Experts of a small language model.
Size: 13 layers, width 128, vocabulary 8192, 18M parameters.
Below are experts of layer 10 (counted from 0) of a mixture-of-experts language model. Rows are named gate (a neuron's input weights, with its number), up (a neuron's input weights, with its number) and show model dimensions 0-127. Each number is 128 + 32 x the weight over its row's rms, rounded and kept within 0 to 255. Numbers have three digits each.
Before each expert's rows: a language model's description of what the expert responds to. This comes from a sample of Wikipedia text that the model never trained on.

# expert 8
It responds to: Pronouns and name-middle syllables. Subject pronouns he, she, who, possessive apostrophes after names, and middle syllables of foreign names and words, like iri, ti.
gate4:083107157120130149098181144140094112126117079080110106068164086104162238124164125126141093132162168137148140148147075125085097135175144152142151121105128109163163142146142108105118124120153130159104126157146155129134128139137105068130160125193136153079215154125193071154136084107122161114139190159145157159138117099096135059068103106126175113088084111113088163094078097149169127163090
up4:199155150114126134158124142161159067071094136101130096110153108113141175126175167128073082094112179127064087156130094135154119111151124153178130145155064112090100117148135116118099125173147136161089183142123128116166152096116128103178094092118141114054149127138182075142151068071123183143090191178116146168095124117144112133142091157093087105122149148138129105081147106136218148116085
gate5:082159109144113137142081056176108158164134172148140135127189088152173119165142072115169139117112125169122142054096129124143192127105153142156137159098130102136148095103139141139186070115074170134160158106126158197151175145121133130134124144094134164130159156175089073114139105096161123115172178129119096101042080104086066079154146122088113129104107100096097135192105123105155139085113
up5:117153155135161128121104117169170146190141167107147142122158091119187162134175097064143112123106192126131122056081151108126133144132161127126182163083151114119109080172170125157136137178096141123118148148106175124150149105098151147116119092165089131107153195177090158119162078108126118114081119084140149162102142120131096082132142130119122059066097171112085170213067060133159143090140
gate6:188110155103187087085150078079102153174100163081133165119118128211190150102124101128178113192158211106137129083103159121207114150159077143097166072085138124176146098146141134113118145088113142165125138125117125154096115115077137148109149086168122124139124135186130096114157163115123156132173105120155087095201135135163120165084175143125159126159126133115159105163107119144154100181103
up6:175072096118117121157097086075149083128098126104162092120133117199196128065135047181174138116097176112113120131188151138152096120157112085121120057101157133135153118080170162114194093160110163167136154111122086107128092147125153138069163078113124115147168100113111138131159129113164178160093051110126132111140143103160143153168170146062137130125131143180136113156082103144119112112086
gate7:141162099169102124182092123153133103150140145147180156034100121213096166153108071134159094141035148118099122148100093113103119131134129142111166120115128148155199161080161087128088174158067113190178123114105125183104147111124082143147171132187139227116115132118077084139131084147154116139090127139102128099074143101150153128132119093115137135155109129160132136123101145129107168160137
up7:159112114135110130205104121112133078153155122124148100078127111190150141165162077110102110186060147182142109143117063094111140155150148126090181113155110130157177081089104068146163162162085077226177104111141112194092153102106122121128168136158108202111128119105095067104139103082137074132102149123108097131104133124064154116152091131144149115157137168172139135121125124113115107112096

# expert 10
It responds to: Sentence-ending periods and units. Sentence-final periods, closing parentheses and quotes, plus unit symbols and decimals in measurements, such as km, kg, %.
gate4:085206134156106138164107076059103173118076144088161146127115094172108149132126184129138059112165132173116119092144119114152157127173071095154189119058089155117101088178116131128166162096152161195089150148134115123140155136165170145154119111081105163093131105124114120155093089151158098136121071132160094138109066102098132089163070140131112166097099144148094127173088103121064127136113
up4:103169096146072146159157131100099127110074149139156085104080058149112168100121162090144092147191151120108123119123119137139146107172097088140151161072095131122071079188104168146111163100150170131130154159117107123136100117127154114115090118086145146122138105099092147080110065158168119169116110141141087103155117093081135104136122153168129133091106124185078108175071031104052177155106
gate5:179058137115126126150169101126125109080124157122145147094043115143088124065076134122157134161163101122169086149142148095087175175128107153123113129146111100081106169096112168165105172119113135162132084081127155090059165117112122107178081135169171162161114129150104120141104063170078129128118134171124158074168181153122116093104095092083190124139102123143138109134133114178084202099118
up5:157071127135099152096097123132131148071129157074076143075071088131102141096192119137116102131045166141123160163123118139150101126121102113157088133163137092137020164048112076113123144137136098135147129083126143167108138109140174132183128144156099154233115113162089130146110100128094135147117126149172141128161140144151143095085140090095133111130092106137113154157139062121089187103087
gate6:106132094161071070182147103143137123137198090145092115107145128124095129120167132115110121178113165092134114177101184115108172137124130129081127141162179198148235114113118119146148035123193101107177157128119134087114141104128144132127172087131144133096172170193165174159113063052131151125146133163139119144122078115143143176151163083141125149131120121176110127110116090160121126120144
up6:134109070207123105163121106144085137124162096172078151136188101108092076087134147078176157170138213128176096143112178091136146197141125097057160123146139107144196102100122161176136073110141115129181172185163114126114111102128104104143174129110131131123129186147139140162099114095093148115075142178161144141128151109145101087107144051155116130124092114132128118131110085147106157080129
gate7:122112219119116105062113154146139111156136168114125156127133157153156085092097139145121126205053154177095139159105156075103134130130111148142102100156116149072116178112115119123078105094180148164104151119116069131178079079146104114102125119114124135140070166174140091057104104154121172114166117177129143045135174131147139177132162087081156144156084149126115096163123126061138106123105
up7:125125191095142149064127128144104089125038150112116197091141164135119113133046137134193133155096117136138195158060155128091113058145097137091139118138141152122187156168175122143076109099179142173131180127133074115160060047137153080129145126157102137136112148150114125091118135159171121104151151161178166122114152175131157132105157125095159114136118140108100109139135104161156111104079

# expert 4
It responds to: Numbers and in/of. Numerals in measurements, scores, tables and dates, such as 10 cm or 20–27, plus the prepositions in and of.
gate4:086161156138150120106116120139130198132120087171108128147156132114157056086108177079117109100178143171092199164119167126131127137118202100149157161062162137103129129106197147082169088129121139183097160115116171120150120166187175124101157139156145181121161104154144165103137117110099128161129171118133151156139091100153101119087162152133197087112066112145089113054105151140109159089155
up4:077118162143142064116114092120182092161119104180082087223158140102127099097130129121126118115157099148166126141083162132157110100111173120104152146083125176105183122183101156116085144140089131174144137087125143094105106166138161109104083088145121087105153105113140115117148079127109178115139132060100137117113155057091113185131131224141106085109159162161091198101147164114144133157156
gate5:150131134129127102120109136143132140105184164076115147141133132125123150116120153114194068135146125157113101103128132100071112132119084092122188131156108111113160181128122147172181062115140124136085095147110093109139105085107201085088052160074084133025154098129116152162116050122115085141157139180090092120204103170085131124091099144140077162132128143135116083109085119104108130164141
up5:123122088196155117098088145072156135125113193134103137144165089111127140082120097191175029094132167129053106107145127052123171156167120075099163140144121141108137136147128127142139101107138104120097100159099125077182161067107152096100076123105108143126145087149159115131109063151121107188155138172139106122175093144088119104130119145103076174090130105110132114106035129137113143127144
gate6:149143140134097099114096153093079148157130167124139147138149128114152100133108105183141158089131061178130162126118146127088131088111093112125100133121096159101149115186142082170160183130056148109177046146136105100198120114114188102179149110186146087201132122133151168134116086150113159110050138120134060135150156177101127133127141151088103137138135127161094198138066083131119162103087
up6:112165137114085151066098123087052190092141151161138140149107134141179115146185098162172147115148041137192117111137114137074106116119150072159134144117091125072123159140171125206156168097091169124139073117138096108138132129148167071118177091097152051116147147130139132143108094183117126153114151147083097136147143148092130077155132153110076141145153147105122204126091113108160151090119
gate7:158149145127148117113181113098114174117135177049159140179086082049160067163158114035127172172103158103158140134174133091093163145120106134079084111124102086217106127098135157125132073141151091147102152121117106094118145090112116111133113180106169175176116112127133149127083131138137186168128144152170112140146186148115141095151096140116126173131191145169130153112168102158138098123142
up7:153154086168144115110112094124091164143135114084133139192039104082184132191140130099149163157147165148152166099136135129145154162176108130069098111159075063122128126102153098112183121090115106143090079122116118110124148127165095123091107138178127181115092176121123174103098146119131184174144132141176118112131128179095136128101211106142106203147140103115116115067186129168173119137168

# expert 9
It responds to: Word-final suffixes and past verbs. Endings completing words, such as ed, s, ing, and past-tense verbs like moved, returned, located, died.
gate4:163127174158113125111123129136117120163082108127132177142110111088127153085110110107125128084148125153113098068102132107141121176143080172124109107096171101124072148117126128143149115135164079235126116122137077123062156147124133189098129102149158164186094111117070094095099217105139147106095117090170077088066160115150036150096132095167129086122091145091170145134129147135156103122167
up4:215094192186078143159070099145108134128121116097126133148111134109125116174090095142105114059157112136150156120077094076182144155148113117134147163151179047084082080145130114125105122119143106128144135109151119156059141118157107116178179167145139137172095109103112083125116154171154054066145109130185083040101128108129108113118128109143086136123109120086118131147103130134185118122159
gate5:024207086139091153112101146161106111107055116101132081137140097128100125121124116145125131099127131144152128112177110118125118083102154092101117135118117113125150071135181111149174140122123084154065146119076189113125115118121135105107173106176116177192099153118119108096140147114210142158084113124126076186105184081185088094131124163130079144158140162173112134157129131165058116131093
up5:067166128103142190089098146115110101132096141129155107101114103101126134138181144140085164109082135202123127190134064140105122134135130120113094149116109127090164126166159120171131115068126121143068140143133168083120129048135164147047126121143137138149135159136136119099094161135176153116166088132118132195114241140166123081100194138147153135148166171194140114140155127079117107171144
gate6:153191137124092116143088151165074103154075125141138048158122128109110085090102155160140084135110147110122156074139148185180087118058151142175133108158159061110138106121109163110145115105149164151142135177155209095139085126148111077099130103132120170094115188130150171132131140087103073145086183127133101146117113104137118039094133069110147140140085133123108121157113099145147111053143
up6:169164116105083118138109194155105164137129183126116130104132078165098099147117133168084128112161093141131180161105161163162187128093110151164110100136120099152193131188143117121211107113164172113187146170089202101161116094123129086088117116162090172107095153171099139137128140094147098165132183101136115103151110150062113120058154099116076146130103108093122114121131101103206139085118
gate7:148124152114102160095118113125191173159122127095162099096166068078144147198092075091148114110118129081059136098129106183097124115135084065103096083164118160148134137171130152141137081139187138128107095113117108160163101145138063157095175069099140112143150126084042145093139135108145088089137123127129102125109109151139112153114114173115147088084149043135138131101137085137113216125126
up7:214098174164091150107147163159129178116106107100178136096140077134165129178159076082087147142131114079082101097190115113074114110134097134113164096166131120146184193148127109130119163141156118124139158153078127184195100110146124111112161078119142096163115171091054107110102161136145134089092105139128110131113076112146105130139152149108158090201192088111127113092108081132111175143140

# expert 5
It responds to: Section heading markup. Equals signs of wiki section headings, heading words like History, Career, See, and table header pipes.
gate4:136160127129119165185139139095204133193158116104119106173123117142048160141145165100188143054135133108130102151137100158143160120141105061062174098062093132098204126099118104154129120121147122155114129127147147129152106096108102086131093105136144111086177078134116126194157033084132136156159140116118084154144102176158139141118136080125169113102129122185130124160151159150106119131196
up4:142197192141139158152142072081196126174125103143146041104144095123139101151148236104137126073111133145116155097137163154148165111154105115149148148153109146108092116111064158134129176056139149132137116167103081097189112161098093123133139137079198127129172136146102108200105102127143114075122128082105112152153111154135184130113158153116154132128128123163160087157151116136165146134185
gate5:146114134118178094081102193152120167150101084083066130128126162100103176096116161149134123071097138130111108075079113096148142086118108119121111055140090090139094133142128148112130124118119119141087142116137153197109137137101202202163144090109186158158111128133166182167167121151094200109160135132202101119117137108117121128135127169197121139143082205115107106112152111159138134091192
up5:126100144063169110107100144147122130165147126064060103125090111113127126122096155135126125098076140139075117126157098095099150142151101120120108076111111084166088138131156118164113118146172128196038095144175127135158160134072194146141118105161117116144157118149168187202157157117134163067159120100202090113113142151134134157099164116146057081100180182118186131129165159118150130115146
gate6:115099135089136169146089117139114137102160154150130159135076106132081166129113131214101171052090121139180100125175118106167131160171112131094118124143138106155102142120146145122116190040120126145122110099122142113116075115105152136145135190151079159137167159127118156130107085160096145160037114151128145156097103090110146086062178133081095121154156119108071169079192187087116123163120
up6:149106118085094171139118059121119157143110129103122132088111172154051118170161129182112130144136152101114143145126186132173178136121121050137121102128142136054102156109104146147087133030145114167115154147110144144135115058090170129126144139168096090134121120168111098164136124171189158137111159136141123199099114104097099101111132069167100147097201146085107133121160176151153108174073
gate7:207140135095113145173141134149113117116127114157141141140154138081106146137240156144133188083087137093108113128112110152164090074125112082089130134047124162162118149129136125142125124144115117178072114048066182125130091088107165059075140113151166117172090129110056119076146154161153098140101120102101140129174109071137123124131147118107089100119127103101111140179074099162129144118114
up7:143167124130131136161153149110100123144111156111166180131175114073054153109136094140120158119112108086154140096130110130113120119120114109040176160110121132144077118103123107146138106159130108108067121120097166060096106115101131154122181140130134050156106075133084114073164237156154075130144101120095124128152109146142118173080113085088172121125176191079137148152097064178135145106150

# expert 7
It responds to: Capitalized name onsets. First piece of a name or foreign word, often a capital or consonant cluster after a hyphen, like Jean-P, Th, Q, Kh.
gate18:144144136080099156146121141117168101058143144194124120157126178149185135153142125120125075092101143080094156128146082164125168123154126107150082078139122088117179132103201143156162152107153108107166118139143072098146107156145129110051147093173165128125129123119117129151101143158103164132124067120101205042082094134167117181075100172168079144118168115191110160147139150085136133124100
up18:099150142097098148088138186086119066101094094127167102195087144127218127150108133110184123129121176119144153084167127105069118121169143077156126114114126108176159081172136058154091149101108132123117154170114126123123118114137154117116185146112130080133162166192094144151113092137142141123085163132127170115100075153157120164062107163084129185103164116153075153162163135090110163074092
gate19:130134135172059166121137180100158180127092099152151165151184131156139148131078137109117153095157123149183092180107040140143119137104194115157160135194152137122176065130120158111161116127109173128165118118077116129138142113107190109156132128125173143135138067126089099142098122201128168083136114110174125086107118116125126081146116095151140163186077124149088075129106129096128136224139
up19:126120054127143115106133172049190092110172093132102161131148109145115186155083161138103092090135154145129109173092143132105159087112188093144175142131157151137115089057131113070138109095132161199168122131149157087137114103153180108139201103121144140103164084084063109149120093182141158159127089128155082131122131084110117120141124080130106123093119151151134127126110185145058102192109
gate20:125119155124097085139155160103167123109077112072139102126143127117167107157125158120097134112165122129088115101089145117096152183128153129085125155176146095129111141093102130204126112190161112142092177134152140116073118086109124105141132145115148089107207184141123145038155128118124127086217181140047125137133137113048092101162122111123144096181098106162099090154072135161135166132178
up20:129114152099130090122206107162178114122081116103106111107116096120135100078098139113120126144141142125057094038105113083114171137172148117095134107198173074107119128133160160168093133174110082144131106097169179100115132084111137125149137106068178168137187106152109148073141140106132100166168135118073088152164176096116135145113132119156141170170189128124117112148034129105083133093131
gate21:196098119110127181130110144119168139068119149109122138077172107074123082081081223159075175134111130154097103138089145076109130177114091111131120103138098067209171133151092160142169140141089117129152152062123099146131068153160141204145098135134095098099154115109173111120125102096126132110108122150141130177121129133104137153062151158097110189099121145153166095119150098083114106136090
up21:186144135121168151088134168155120124106148181143157127117136211134103079139122171129099098125104147174169139069131146130069142187139127160141064099128143105206139189136132128120151109135141118149115104094180127093134119124253087113100146086145140090138167101070098159147105093166162067112114180172123142170142125104078145167132114121135114132131107155111131131132205093096161136131146

# expert 11
It responds to: Personal name completions. Common first names like William, John, and final pieces completing personal names, places and institutions, such as town, ian, University.
gate18:049160128089129059112099112145166157109159085151154174127176077139127175113116137101091148169091072122122098049113147131092110058158130066148162153115152100077141205130131109088122197133144077143147089124088139125102119061127111118114099076090147117112173109118115140142113079131107085153084090165118096146139144075142184164098139135102137163147109079130122129089107115141166141166127
up18:112145120113127092116119124133124132106106054107113174102133080105126157090158139132107128196100131097138118063123191099105059099149132159119144128141141101103153177152142139153134148141071122134134182154100157158147102121077099114070165086135129096221179174056096099114092128078091061149132110130140096140153128124167178168056142100144119145179117109094129110134134087085176159134071
gate19:162117133087120125098153157103116158128156104122120133181105154119127097107121160162133057123120060121124159091108136163069177033143103136163077148083144149080157163117185100182138075107166089088110144161090138114141128103127118148094095145140105200170097075087112114164112096120104123133128065140144155078141125141165090146124178190143100147078103106097095111124087085150166191118125
up19:132098130112122128121123079101156140165170130212125183158154150168100101153149122148133105095163132100153078112094133107082122088156123124114080107109084204155147176098141111158193087162108093145112171130078096136153104091129166145126169143151052134147108082126128154141132076160158149151077109116165067121122131085117121136129137159145150166070075116110111138150085016135138157157085
gate20:129168101125092124119116127107146111118127123108171204086108123165131146176137108099131098117137166183158110116107120111136155102150128154125130206110080120148066158167090124109087170164139161130155147127160114101123112154139191135082086149094145139110149138077116109149143145054143076111127122132082111136139071095125131055055083196222114081097142074190124150128161134079090134120111
up20:136168107092114080076105127130166133103141118116149125092077141161098120143129135155127118152138157198167065108080175128145161126128166197118125184130046113119068157091096142142101135099105138161119130151122139108126112138131148187115102148131097145135134142129160154135149154061154093066154156115107097137151082113141134033083092191229156126087149087147148155129165144149068128129115
gate21:121081144149154165067170158143077075172171160119148131084110148100179109053103110108096124122137170170170171098131148137104128083094073162100064126115135160183117179150121057172124161177130087112124160177153099121109111111137127127112128086114159176130116145112149121067146151090127118140145172121113122151182120154131127144072126098129213118121113124072171177170114126090145191120153
up21:113156092129166168087145177121135133091186161179169100074129151139133112111103098127134114098176199136179149170142143144115130123128151127118068113092149110186156156193094077079151188176117057128133108168182112123087132109163101139124099076116136140132095145122150076079205151130179176162123135115128107126129068160121142130088085112125146075098115113104164154151132153090127197098116

# expert 6
It responds to: Verbs and linking prepositions. Auxiliaries, main verbs and prepositions after a subject or noun in running prose, such as was, is, with, by, been.
gate4:126144161147158146163117176182147127153184130126116118082142180125131153081105132178149068135079186208126136078134122112096113170109046166108099142085143102115115168109073110142117139110080110151116104140131140133129098114168101125116147078118155116153132105168131160060169091175126069099060190105072135130090153157120159164098104086080154105142113144126121141077138156157099111058120
up4:166198202163142180104101156098140161132193081084082138093134146143127138107112130174161101190069140180127153135134101059154118181110061148130118153142153119144072137074116110121129117094098125193135138136162163131088118158137146170103044121132105116147181125166127135125108059171128117103100178149161112161162102168092134170103111077117118111124154143134076133090119135102112115084102
gate5:106160123146124104119169155088085115114134105092155146090113175129192169155157154089160180093103121139068121218100216107105107190151070112138129122120061108137137108132140131109096143096169151137117146137075099121085083169148150141108105093117124152137125129125174111071155117138156117152139112086187152102094060136138201142120162135147110142088111115094140171118196105071139101159171
up5:145106090157149106107096125105135123174091171059110127121128169114090147129168126088098160101163153172089102157112205131148139138151146122095101124188121140111120181111093070168087129104140136169085158141094060176112074133197169169096155174188134105164147161158137158075160140134145158131132090108099122148102100145130163093127180130113178126079157097127188110060145135079139156169149
gate6:144076198151114124112119111128173123112176102147159115127114143116129146095123140163122171210123175066124105122111149181117103108162071094118187106110184165172123137099131141147119184112136119066131086142159112079151130144117088125096178088141071128148148195091117157123130077158139128119121121111120075192187151109116156109070154094093060166125156102113121154056150153145109138079159
up6:158060153173116126126048157136136123178142124181180139106111152114094144060108127167115120120132186093087160131089155148141150127146077127106160110143176116141166141147105133145110178095181108121182090209084104134146144101140091110135168111140100112169102145103151173124135154168087144116125122119133068104129138153057086121119203075076139113175157157103115096185154179086143149123158
gate7:180152103118095123088095124187117156142137165128104128072074164144091159117123131114154142197158103137150182142103109179070160134131137126131116072111149141105153136166167123116135126107104117073146108152139140088139110118176106181138092092114082216146080123127118144094174103161121177163180143105154065163144088092128155110097067123220122136127147200116168152127137110074148127171154
up7:165154081134173137074135118126120185139143118124115131142065141185117136205113147142096101135135088127096168162119103141073185142178141111119127107152152114085141172116138132126136113093138122090120094170078153084140131081123075191108141097088111186139130098135127143132139153078134157168166142094159082148168194176079142138147087058167201126086070135108169184090127137136143125172105

# expert 1
It responds to: Word-initial lowercase fragments. First lowercase piece of a longer split word, often a Latin prefix, such as dis, comp, app, exp, dep.
gate18:153119120139148147114113173096158130108112147173161153148156219124098128112149153136148140100193155133121163106083060177160023060154144116105090168124127088124107129163116164109074137129160169119135124192167108131133107092181158092130128132113122112161106142125093115089101163181116105137137126160119149101119170112150166103174064079171171145188137142144173146104173074136170098097113
up18:085132134086082171194126151110206133152130134085149135128121087092134118173143119114142114156125133185174131088114142176161077109155073136110187111142148121145169143108197157143055131173104216189132101134141167116174130119108170137093148153171092088107097118140149083112131160142141100103144129125097111119115085193168127086123172117094174130108132116108138160209161169121157123161165
gate19:121156140157115132138112135145139192111075106184140146089114119164146147132148110115156111134112090137080158136076146121087141216162149108107105124085191150137167078122154113133203213127119062127230205156121109164148103077132126181148133128158130150059159181101158153144114125088152177122125131133160161131159173143120091149107179165095133173138127134149159096154128122125120142135106
up19:115178152119199106149174161134134185113074091101125145127176101132108088121095088115158142102118044129055120099111100131100117162149129098104111173101146125122113124096116178090182143072128141105131129156119099134156119157132175149105129160152097151172107096095203124129181123118232141155171086164153099134168166089132105111142197128142157140170202121104125138103125091093106129146090
gate20:120155151118158091102111135114138103139127161130206203210132127125092183088158078149072150121115132151131140121168138121123146097184160146190112109148120124059161096120164105155172113150142087174150110127056165077120150121094124106153117134173161131099092093084136147143127173098127133144141087082105141135151141138190164115063156124140171053102148061142112133122117179187093111145142
up20:142124186067132086103135078088154130149072128113126160159115197085096163122144109180119143131165081175087125132178139139162173172082088109119150122099131103099154076206124170157144139174106094154119123120107160072114158097126104141130156139151098108135159091103150091144093169104160111222166118083108105130135195115171194130078120095133121107103134145135142145101157119135088126199114
gate21:166159099077096180143151118112153064172096105152101160207137111152103155118137095143148159103101171098152138125123070164102153152149124149191094127154080118101076088131152132107136128086097131139077107130114112135144132092116147169054143183139169102124137110090130168095145187127057160130178158139091176120089161139164120123140090095097105156064128154097104089105095203149188138130097
up21:123167127096148092153154128179106160177069133183160149153103169142162164111138042136137120089096121096084123082185107208087138128133102144165090094157112159108172117132157128137142116119079104068095152147104154105114122118144119148132157152171103124122138156101183141128094101076114133082158123203135116155136151101157167144176122059098179123105069148166135127053064116109136142091136

# expert 2
It responds to: Commas and list separators. Commas, semicolons, and, dashes and table pipe separators between items, including country codes like ITA, ESP in sports tables.
gate4:133139134156111091096151089102131143125176155129054130116100151135195112115124143169091147142107134121119105174092185094156104143170123109049123083056142150108126116169032140092160152175114137204152077159134095091130106151075125147135170133132128161096140137100126132089130110150182134160176154099171183183079154155140134147126148155166144139160095121094159185175139068108109126105113
up4:112145162147124082126170130090111133146173162151031101110147166157168168121149113166131161138121110162101109227137156121139122145109184159108119123102080094135127129122112158135090110236149150153111157170117153111118140101095144130128135154139121114103154098096126097106125125174152091157130097129123155162109139216153123143151142116205157173157134075122107148107147055141112072172050
gate5:138184095144132110164144159130117135148106199154106120090123098174087165162191108106111115146074124127171115162088073142160083081148153069159082136132160072114140134133179096147159092148179122087112133137126169094254119133090150098120064136148154153112081137112126083154128125145092158100140110083183171136117129113157101071113095111184139111106138113150098124078110126147139139129078
up5:121154121125137147114148131141140110112153157103171085156158080162081119160193201134158169173065148112101119106130106105180110107133139099139115131130159102132054180187201130165097133159097124129145077159102130118255156121079092130111109082133171202079116117138141112112132116131132146149113099134140144161134174126133123147090101123119120124130159115198063121101084150128110073127121
gate6:217105104099067121169131080090108117189151126171076148111140089198136145119156093099113166151174169149126144172116159169128143188135116126122193105139122125103156202162135136151101125165150133068146164137079104087116115158141171095156195219179122163136154120129135138123121132149133085152170118175176076147119115103155135118134140123113159098128183119150159107158131158117123192124105
up6:163101103107095173180148067096140143142165166115075117104116093179152187124127115140107075096191149147148147196115150192174154208099110103147179105147139151142145152095108127131099075165161130075099147122095122118091124148142166164149144165164129189142163068116138106118139091166144108135197132098209091152107124100134120108146122132123104130137146132098184146127093137112088139105052
gate7:096095081158136121148099102170140171121116130156111147147158098189120186187094122101141085123161166180131182117068084117118142191179152071117172090042128095139111120174159099119155158099064121138164149121154137124165145194131084108171098134140118121125151134156090140155130128148112151182101118103182148102064149160140097112097157199092173145138109118120079134096117156078118148163121
up7:129129085101066113188132099128130162097143126166120151143163095190103095107138099133179139111149170143114097071118078172138142162057104126103159122083187081118109147219149123135185154151102173191122151192092129130136104161161088138201135094111131137137102069107111146175127113117139153162147134149146131129113125087081075117133128199141097147141135084176085116070131155163118128103115

# expert 0
It responds to: Determiners before nouns. Articles, possessives and determiners opening a noun phrase, often after of or in, such as the, a, its, their, first.
gate4:133108118090109171137149130149125136125103181158157122147125118086146095148161146083111195125118100144172134125136151167132125111106172156180123102153189024096167178177114105079113154151166154153137151083162171109115124137177150080110088076115119130111031116091135097114121122085132156107107127175126143114155103108090141168170110184168142128039121093137110113166193118164131125167159
up4:217052156160066133145126154121119164129118175114141127110113132136172143094149159140075153162119139160113061121116108142105164119127130142127126150086135143068105102142113080076098157141144222107114160145164073102105139091140141133102101172133162133162152101096113124083155165067132155100160144144190082071067122148101064170107173090139159138113101095138174140080162121089137108129152
gate5:115156092174120154131162120125186120135112137105097198135212119158098207136062129096124174080133123107132134132166149122117135142161188090069099166137135182179108128143046139131170112109086090123099182120081131101107162123079112165110138129104113100148134134121118110099113104156124147122136136142152148114133135117116035180094193158088134124159101223148128137065101149113141129135131
up5:128130121139115121137136122113155172154115098104138154161162071163135176121045086077148167090123104124162136084158148177125163121157164128137160088076104103088056176117136122130152106140096105128086129124110143081104089134104136101090121154080086144095114150112110131119163130162130135135111071118165190068107123112063117154052148083125135142178097138125145103092070026080132159176115
gate6:161172084202110164066085136132120174150111123176000155086149139134140131122196101161144098121136155208150059127124155123118119127154120136148096138163154211120123170113113171137146150099120135118162108156133130159148143165147142121129134098081151123104085124133110044181152111106131143102158119121134109165130109151094092143102098173075123165118105153163077134169128141166103133132168
up6:188150160166128153151125133146090136122154147155092142148136120176138138111193125139203163113114114145186107107156077149090156153066124127112054201125132156018128182104093157173158118109068110122166088128167118166094151138172148135091150111154124111133063127132119093171142101120155166107174148139162115105149105158099106153058152149103139127169120116137120158161085116117107059136111
gate7:131117090122177139099175101113112148102115187102093128167074148167142101116073199166096099122124150088197135067143159142167176127181114126138136122094140102103165118145186097130083129093126102149141149136128128124125153126124157139105187099149145185074111077176154165138087155123138158112151099150119132068103119175078143117150124204163136142154084143168181136088070119124068068092145
up7:121142086127106125106126100097132064140098128126130147160089196140121168106047208092147105135168136101141112137097170124093106194196124105146117136127145162168164153187182081124155101093140123136134155177190149162179138120125128132093129123158044159103102124141156090164167056190145154164159120140085162175161111120105101093106113173128126128141118119173143120150122148069086097126141